config = dict(
    d_shared_expert=128,
    activation='tanh_gelu',
    moe_layers=[1, 2, 3, 4, 5, 6, 7, 8, 9, 10, 11, 12],
    normalize_top_k=True,
    routed_scale=2.45,
    lr_router=0.000648,
    n_head=4,
    positions='learned',
    qk_norm=False,
    parallel_block=False,
    init_std_qkv=0.037,
    train_tokens=293700000,
)
Below are experts of layer 5 (counted from 0) of a mixture-of-experts language model. Rows are named router (the router's row for the expert), down (a neuron's output weights, with its number) and show model dimensions 0-127. Each number is 500 + 40 x the weight over its row's rms, rounded and kept within 0 to 999. Numbers have three digits each.
After each expert's rows: a language model's description of what the expert responds to. This comes from a sample of Wikipedia text that the model never trained on.

# expert 33
router:529565454571475451491481590476507479537495491554508474504462496469514515545453518549563493465500488469554503505401515504520570491489442435528516442556501490435506452439539513491437579490530415512441536464516436472531529480515431446539494532534496478568518568495535440404490506503483516474515514469499539473495546561466463532538518469498466491530547522554489516440503445501554562503497
down0:522531465459476524501493531545495498494522485481450549537458518522512509469574513559481536533479569509462490496539505486488499485486510461481486482494511359509590466475496484549597528475532507455466493555530459479483455544416449515458522416524519534560511487470488471510484531429500486475537584504523570498498505493432497477612500528543541496555477436517481557513503455548474430503536
down1:510551544465396449460585565475500437523527500457457459479592526538478520501511519474510602461504482417463541468497433531574525575547532568465418451487545569465486581521488476515539517517452510537505437490471495545478450516471528427514568529509472541551532450552479566515568463514501541467494500495540555467488459514482456486499549476447424442551507477443522472544547509584467506506480
down2:566495461515485561512498495535547470473444519492559503577504461497466505503484532451459567463503426519433455484548474413506530496561421427551520468505526542545499510552446479485559485507527541497431607512484469486571465499448482476542487447450515506583532541429492563500480604555476465445531535492508588475435540526515496376449474515547483411565537465478525447473447477562473526441473
down3:442485479522493527466545430493487591539496444426478629571492520438412520451516550550477498509487481537492532477446503533446504463480430477480451496479432556406509458559498495490518591488492532515460472463497570471459531559445495482549508481492437461484483484487552530499475571528527580478494553555512525504468501492502479544461538482588519485604532508473529523538498495514513529503474
down4:551436503431524488541516513527486450430472576492496491508492501512517551527485521520453539524510472413447531587486490569459526469545523467514489526578451440437455479508489506550507502559439500420556525481493539489486440537539594505545455534480541480567462527504464482577527451529518545485489455506469468539429490491487489537534466497506420497528459515448522517489539559497451499437529
It responds to: Years and numbers after in, of or a table bar, such as In 1937 and 13 July, plus single capitals like V in Pope Sixtus V.

# expert 39
router:483607500526505418470485576452449504587546544528536488540414461439503545542496513586512480496527519487552546497476500454531507542515503514555447502451505506497447448472544441500479481522517406507462501453468485445471474556544487415515457455518537437513411465494414539461498519536526504443505521527510591478541524575487483498510527476495453536501513518617499478474514481499578414480419
down0:498500500402499495476478485484427541513478483479542521477539479470495496473508481541414495414475471514403542523494555497574522542478463573480491531482494441436481442530461488539523491509494488447445470535423492560590548483458540511476546466528480464559468453514484525519464476465511460493515530515450571522492504518524419547562500511545494565536515475432507549566551562545488446515507
down1:470586543521496446466498554553518570455472449477519404477490463531471496489462512496550429477600482528446564516485522505466522484536458524535514453536540489495455459478566520474447489530515571527490446562538456436502519491501517508499534511453453480479486539525522508495507429506438516529509445430430476479483484524538499480546499434476416468481518432475469442603505484479460517503449
down2:535500450578554469502454488528490501425514482531525437493493509495463540442537518532576467512446542518458482466482452521497464481511539436512436509521550518524515494504463522439549557550511480516462558430525466504482491526517396540501541521466457534561563541444522418497500441512440485472504467549522482480521409464515446493523509535511479571489506469478519545494513440489528552458467
down3:498440538433482516542531492500492506504519515448518558547465500493549489482448531514542513541519467530497567478487498555523477617493486480515503556573496557457472585555499524571497502525437486545479436497495507525495526474500497514519454570484431499476480502532453383482478572591474428538516426446486522473498553537510493534485461494495453529501522520547488489391521493480534430525446
down4:571480464506561407507501524490555493478483415509493556441473486487503505554479546463539467505462525491527501485454524564518624505478516478496544529487526497468524488575431522489480529548509540473521540465474497519411500521503461465506507513502584498510552498507509490479540466545512509441535476515470557445554488491493556504460500500548450517524581493494526511560426469503482533492448
It responds to: Four-digit years in table rows and after in the or at the, such as 2002, 2006 census, 1970s; also some place and institution nouns.

# expert 45
router:518552445579497505466505504497479480519480531560571420487578484508419481457531440460546552528465555486504598451455539563475439540460528512577485434495547510575540510514508506503523472544552417438479477465515361515460533444481493481532461512535472520575501475429512527419534487524518484491477498486546526484417513545527605572466530517510573523481547525515483478498574500485519483567502
down0:512438479492541509426490504542516522521565545469457469464542461494516422479464483452365551474589487496562542535434494458500477489432536546504525496514519521504509458500490480637566469488554489414481517560433522508546472486473622493429516554557515513516530523567475526525512518476504481548467428532417488489535527575477470535441513559510543544535509475478477481488495535555474446516569
down1:538548553500527533465490408550477481456505495511573508548568464441493537460458511511474543396486500543474494471424481515483493500568427526518508522440535552502559481563478510534544561523481512455513559511462489507583484504448475523494429471470466585557450543525494524385459485413488449485579452546487502484504486465464447464548508457512485526490505531509523527498491358548496461504431
down2:476444407485561459468510479567472496533444529488485488463566454505483528502582465432498525530514491511444528496604491487537488518497470574494510493555547511489468535467417575512469522513456412534509439472544450535471487507456526525498509502456500489490400410470558458462458556539548445424587556535498513559543484454491516499486523530526479526549523445480528459500526469556520480552537
down3:438494510536466531514510597431489463535478511478531477551515498489536546558490501469501436537550488478474571586443512520553561548447462558534487503505550482443500467568535527468547548573438484558529485552506561492489481561523493532531514490459487438550520493503488474555508462600461460439472495481476457481459437460533445504545476520521506447512417504509507535458442566501506400483417
down4:489471494492497455489488525533534509458499467439482495458471518495456497489503437567472492478519507530424487476447489554470462525498506550435548400523501550502488469470431472453490503477463515460515487496514474483537532513554536490477615488491530507564538483463501535477502483443557502466452473431546457519512489485512453487509507535497449442537569495488492522553611489483492465531541
It responds to: Plural s and es suffixes on nouns (fish balls, strings, squads) and concrete plural nouns like water, cells, soldiers, groups in descriptive text.

# expert 30
router:484467525545424457468518529552450486484449453589578551540490503494415456529523521421461539551473512434513485482504490506489562567538542504452432544470504435525510506465483472539494491539489468508454566499507553507458452419481508498400473537467518439556520540409500548440577482528529523578508529504589528518434528510572535510517506538487520536467542519553458524455463448568504551482504
down0:523552464476438483512554533518533470519485429508478542483466478494453505505548560491451521442526422487488548507538531511512424544493466470509526544479500511497461441591555502533473472510486543470500573553568495495509489481483547520501450485475538555473449442504544485557503500416447441522432497435535508538491492467477489442477546500537492505471479470546515530492490466478535553487535
down1:464519538489468464497542535612538521509557517578529478487488539532463505507504558535436529550554447550478529470461451527463549548442454505504510526468496499492514492490507511397503477539541501462437464444500439525515524495568496571451454490517504525483526452457523602460531483531473473481463625509515538466479556471560572497514521489497509476525546491521441544515476438570533429568546
down2:501499531527478470496517494471513494489481535526531476439540485469515461544535460579438537527548499539463583475464533512518573463465396559586457488502432554461463461486527542546432522503514471534528506522497527493589478526454485497438479463446537424482463592500488511453533531477565505541488527533526512580566512539506505464471560503486475488515491523516502520490507497524431508523468
down3:455498435539446472518511483467485466434510500536521534490483474531501438543471472528497493446435568453465541508492495478492464509552493535477522512438510520495504638469531521510513493448388535531519482504427534541536361500478540510562565571525533545457458542503567503558558555514508440411456430526517474500505483509521515533486474494521512559517521529475506495439497552448473493503484
down4:482520556499478539509495490480493536529496416514470510477572441533478506493496450475532450487491486526512546473494523623591503424458528477430483497455492487541494463513439502518494511512419481446410505496422481555479464379533539519573496525515440554509555464472418554475508495407492540528480531506453498438510576515496556509482519474515536458473481539463534514611570502474502515529424
It responds to: Subword pieces and head words after The or A in titles and names, such as The Power of, Voice, Phylum, largest.

# expert 62
router:438494501569525504502539514559436477476471428541533529477499508523537498505487438469471510494468469531558520458515496450472547557507610477508521495460426454484501471484542436494531548511460444566504524440524456516553457542531559487501555516527543500546547548449550538525471460496490497512504524555526489441446470461531489569462481412543499566479486456458503507504533452473557486517543
down1:614501413463531587472545479498432429510442461552532505465486506535500488537495436494488522465495516500544473426490531480521538518608548539521485496451543442482525487497547517478502530536484478583464490504581480501458480518489501486507523483485493546518472406450518515502505486551487489511517556583493472481573443533482487463574484552540477559484569510535479447451558504391526521468482
down2:523523490484488438550452436474502468461598483409549526553451471518479517496459507415531507399495496491512445483477537483470485494419527498570458568466476476535518487573516462470517503439550510486446517510486510463447507568547494501492517520537503411533412491487473528480525563406509453537576466542499466489544451537444461458463516521535503587479462569543550456563504490469539513510437
down3:474540548519516500422560523525533450486507482500478569509447482491556477559520548510500471548511527454612505494553536473534541506495498527526466518501590570539490445482528488476496428495522558487561450494434476490488536488496487444476500475497465450503439521510603545499511470551479538415493451504461530544486590465489572521507486542482500510477485473614478462559509565469540421508425
down4:536498527456488493431476497540493582518497460517524502435521510524559512439418558553504509465532523511474576514471509479485517472500530552501486508411562418490478529456505469548561463505560486512483503521497473481560497443438439511376509504501488485574513556553480518486528488531487480440485456535529516492630528454430482515471490479438526470546460477508501532530494537427454462491482
down5:481490496474443512567521503465508480419518527519491502515466516530534499484550486487530463434530484515490475497560522485524553462504542503513476451526539514444452492470474482546439519520507527461530458515455471443452477481461506560469437487472472570448539510540567455469445519424518395443457484508537519480562445460495480458530486493413531500409502532515573518535506461536543450503475
It responds to: Short codes, digits and name fragments in sports-statistics tables (2nd, Apps, Goals), and raw bytes of Thai script.

# expert 57
router:485554520474486493516517548506426475527431448541554509492514506519501481516520501520508551531607549530528564482445509465462536512460493540558408562484529487544480466551616503561522537514537402449498473519501445427446466543437497503499522498510502461563480502427492519463536482504461508520493482434573505442456568532543522549464533430495507496444544488499481498490596493443554496510548
down1:517508495449552454572506537535467585525469516515477564458549506507527490479504496511473529499538521524534523521496482476578535426471515516503539528406491409516460417514528421522471490509515518474436499425523510451566456539448530515484477490469499476493516480564479487435540486498477498479488514480539464475548466524478466486611451497601527536546462496487493508502509492500564545509502
down2:467454475439484536548550534489526494448478463512577514425486520473486540524533481535564485513460505470511521515495570542571513560574555469481490495503459471476517476465451526563538487415489571481495502485624516511472527503494519495534442494495496451414468469512433484531519451518538511421495577478467480435546546412443501452489496530466501482491485507470484556491500521529558439457401
down3:538520507464510463542502490525514485483556523532517476565510493558549540571492427434478521470450517472479408470514528477479522516456531534476410494462513533473539425581545449488546451480514456488506514391530409473492464519512519412493490435493533493506422560499509585477538503514471478530460512595496478490396467509463580444515398509497537466487539529558523496472454447560540552456453
down4:489509482498604481448538459453500517477454550501529482509553484498517464454558495510566537468474466543449512482489507570479471512476510535533475503524479419536556470581545518515537496483471510489513514443443433481500549549494479521526445495441517525527506502511537523491553481432555536568544527494508583533513523549436470545537480460542556526517541475507515474562461523516492584446469
down5:490558443511514515500548516487500548543509441467440470498500528400512472481513513466527471462551538518498536434531513511560514507488499476483549533482494528509478475530558459505559490520580536598507521487484527471502438529417513481536479511478477479496492433458514485511431549419506513530481400534465564544489464544521501531530523529529397512531496524548486557472458579455495480533485
It responds to: Column header words in tables, such as Name, Party, Votes, Nation, Event, Team, and percent signs, plus some the and The.

# expert 48
router:552494567517511474465546472550443468513453425414550474459443449521529428462496490519539515495527544499541502488547544482443537573467528535528478523486562558471533524436541494479504554441546440544469475493524464479457509540447465493470416470493514508569491519514502537495501466570471543531517543521550527505534525466538459550525448469560457463519542512473455546500482494484536497493556
down0:473496541518533488435465526506481487581517461506469543531464489464534559507441532437459511517531412509450477530445559510549499540532412510541479474469496459488472505485577491501509520572567458528585447511462433556452492410480545506439493484540513486600581455463526461518525502538457503504475451527518526501511494516508523484559465542441558474491487418600558467537522534533474488505486
down1:485490548509486464511565498471496555536506499515475527485495534535387547545552479542603462480401462523534500444499471579510485544550471469435442472404521509554510494459514467479527492511455490454502498521522517535465487495579498466491604495501507454491492575529493500443517554435490542461547493527584468485473530496497520420461452488395527503494504519594435487515464494495446535568512
down2:412361481549513480538464524467495445501437504521486480511514551524503527473488504503523497541560471507500419453544448505462472443508473516452501478503503433595509477511492502492530490504454420433565500522515487531496442574516499563557504569497537467517479508424463538518566514508538444520476544459480516467531489500540533570466503533597494544547493490499471462488471528515548525512502
down3:470556443496424523476516476506534450586477563499552527540540423440476576485554481471488514504520560552484506481510526485513494513439510466515517567503501609492533425510527563488438455542491394476584420509430554501522453577455540446552441483533432519480530582455477562533499466469489479493552508520470435560508540488490522488521574436475501554545498510575488523484478546524504471559493
down4:519520541538559500474459534456512509472521443465425534525471476481494464468470451523456489499451534477506485503438472513499488548485502514519459522456474496501478528487539595483488546486491484571582496502501446532495459516524536533432552517587513516512475543541505438456499494595533475451439509452493524478577532490477512533509479454484493462518443538502494468525538466391480502526448
It responds to: Bullet dashes starting list items after headings, and table column headers such as Apps, Goals, Candidate, Votes, MF.

# expert 8
router:409547429567498490430568533586524473484527499566533533440439500478541436482491487563493533511441419447519554468538479492501469496554536451475455447443468469486478522473473500533513555486562432506450582455545477536466495525489444445464499497487477455473535482446516523524532459507467530432584538485580502503482517504489518494563478440502515493489495492517481497471544509551498476543540
down0:445499487479503477486524463483496478468513444553420514504516516534477522561482511544503544458498515524509503485491471539408513460487505518525459501492508503556515485526451551492527525580513537473434505446461541488539426530434488583508519489553445464498498520567470440533607531518375490499534544504460560440480510518556500453450578442479524485527455577440520495559434547544493525480526
down1:407497505491491506484550561565517438546495523422558496526495627484546499574541485431469525602467439477484516495521500545475550458499493378411458481518498476517560441464508546499490484520456512521451468526511538508496523534504441457515523489463489524487512498541421468469471496535505523515572533435520457518480506481428546520516535545506537464501542492541587522544546457534502509514535
down2:445469465416480497474527490484533475561527519494535490479421469547437475428518443542439503437480526513437413496488493482552471554450466468446448495415536524509532424451535492470551565563475544448559499455578516479512520515472471625537503553506588528480473506473598515485449487476462476456462490519556550503493430485506478542523547486535418498537442533458496436440497490431445481511471
down3:601475502498398510542473488509543524496468457478517576434438508412492495500551540470497435486472601582530465464504499534525523433497473522555471582472458454515474495502414523539474513477535552543505506454498473469527519455502494434449481480474449556509493511547513523429472520549515518540487555475495488476558462480467398566444434565526513489484507482480528554548413480542574539430517
down4:459530529461604486508439520441426537438473475527502518517484525432505542536536467491497557438577452495465500479511535451534574500549447492509478475550525500578498479454523543511486505453577529509567454540488470557485501517575429505471513499497545509479464494509551480466472500493521506470423501558570532520538506538514488503519518558554539513452559502464490492462448452481451523406447
It responds to: Compass words in route and location descriptions (east, west, north), plus line breaks, commas and pipes in lists and tables.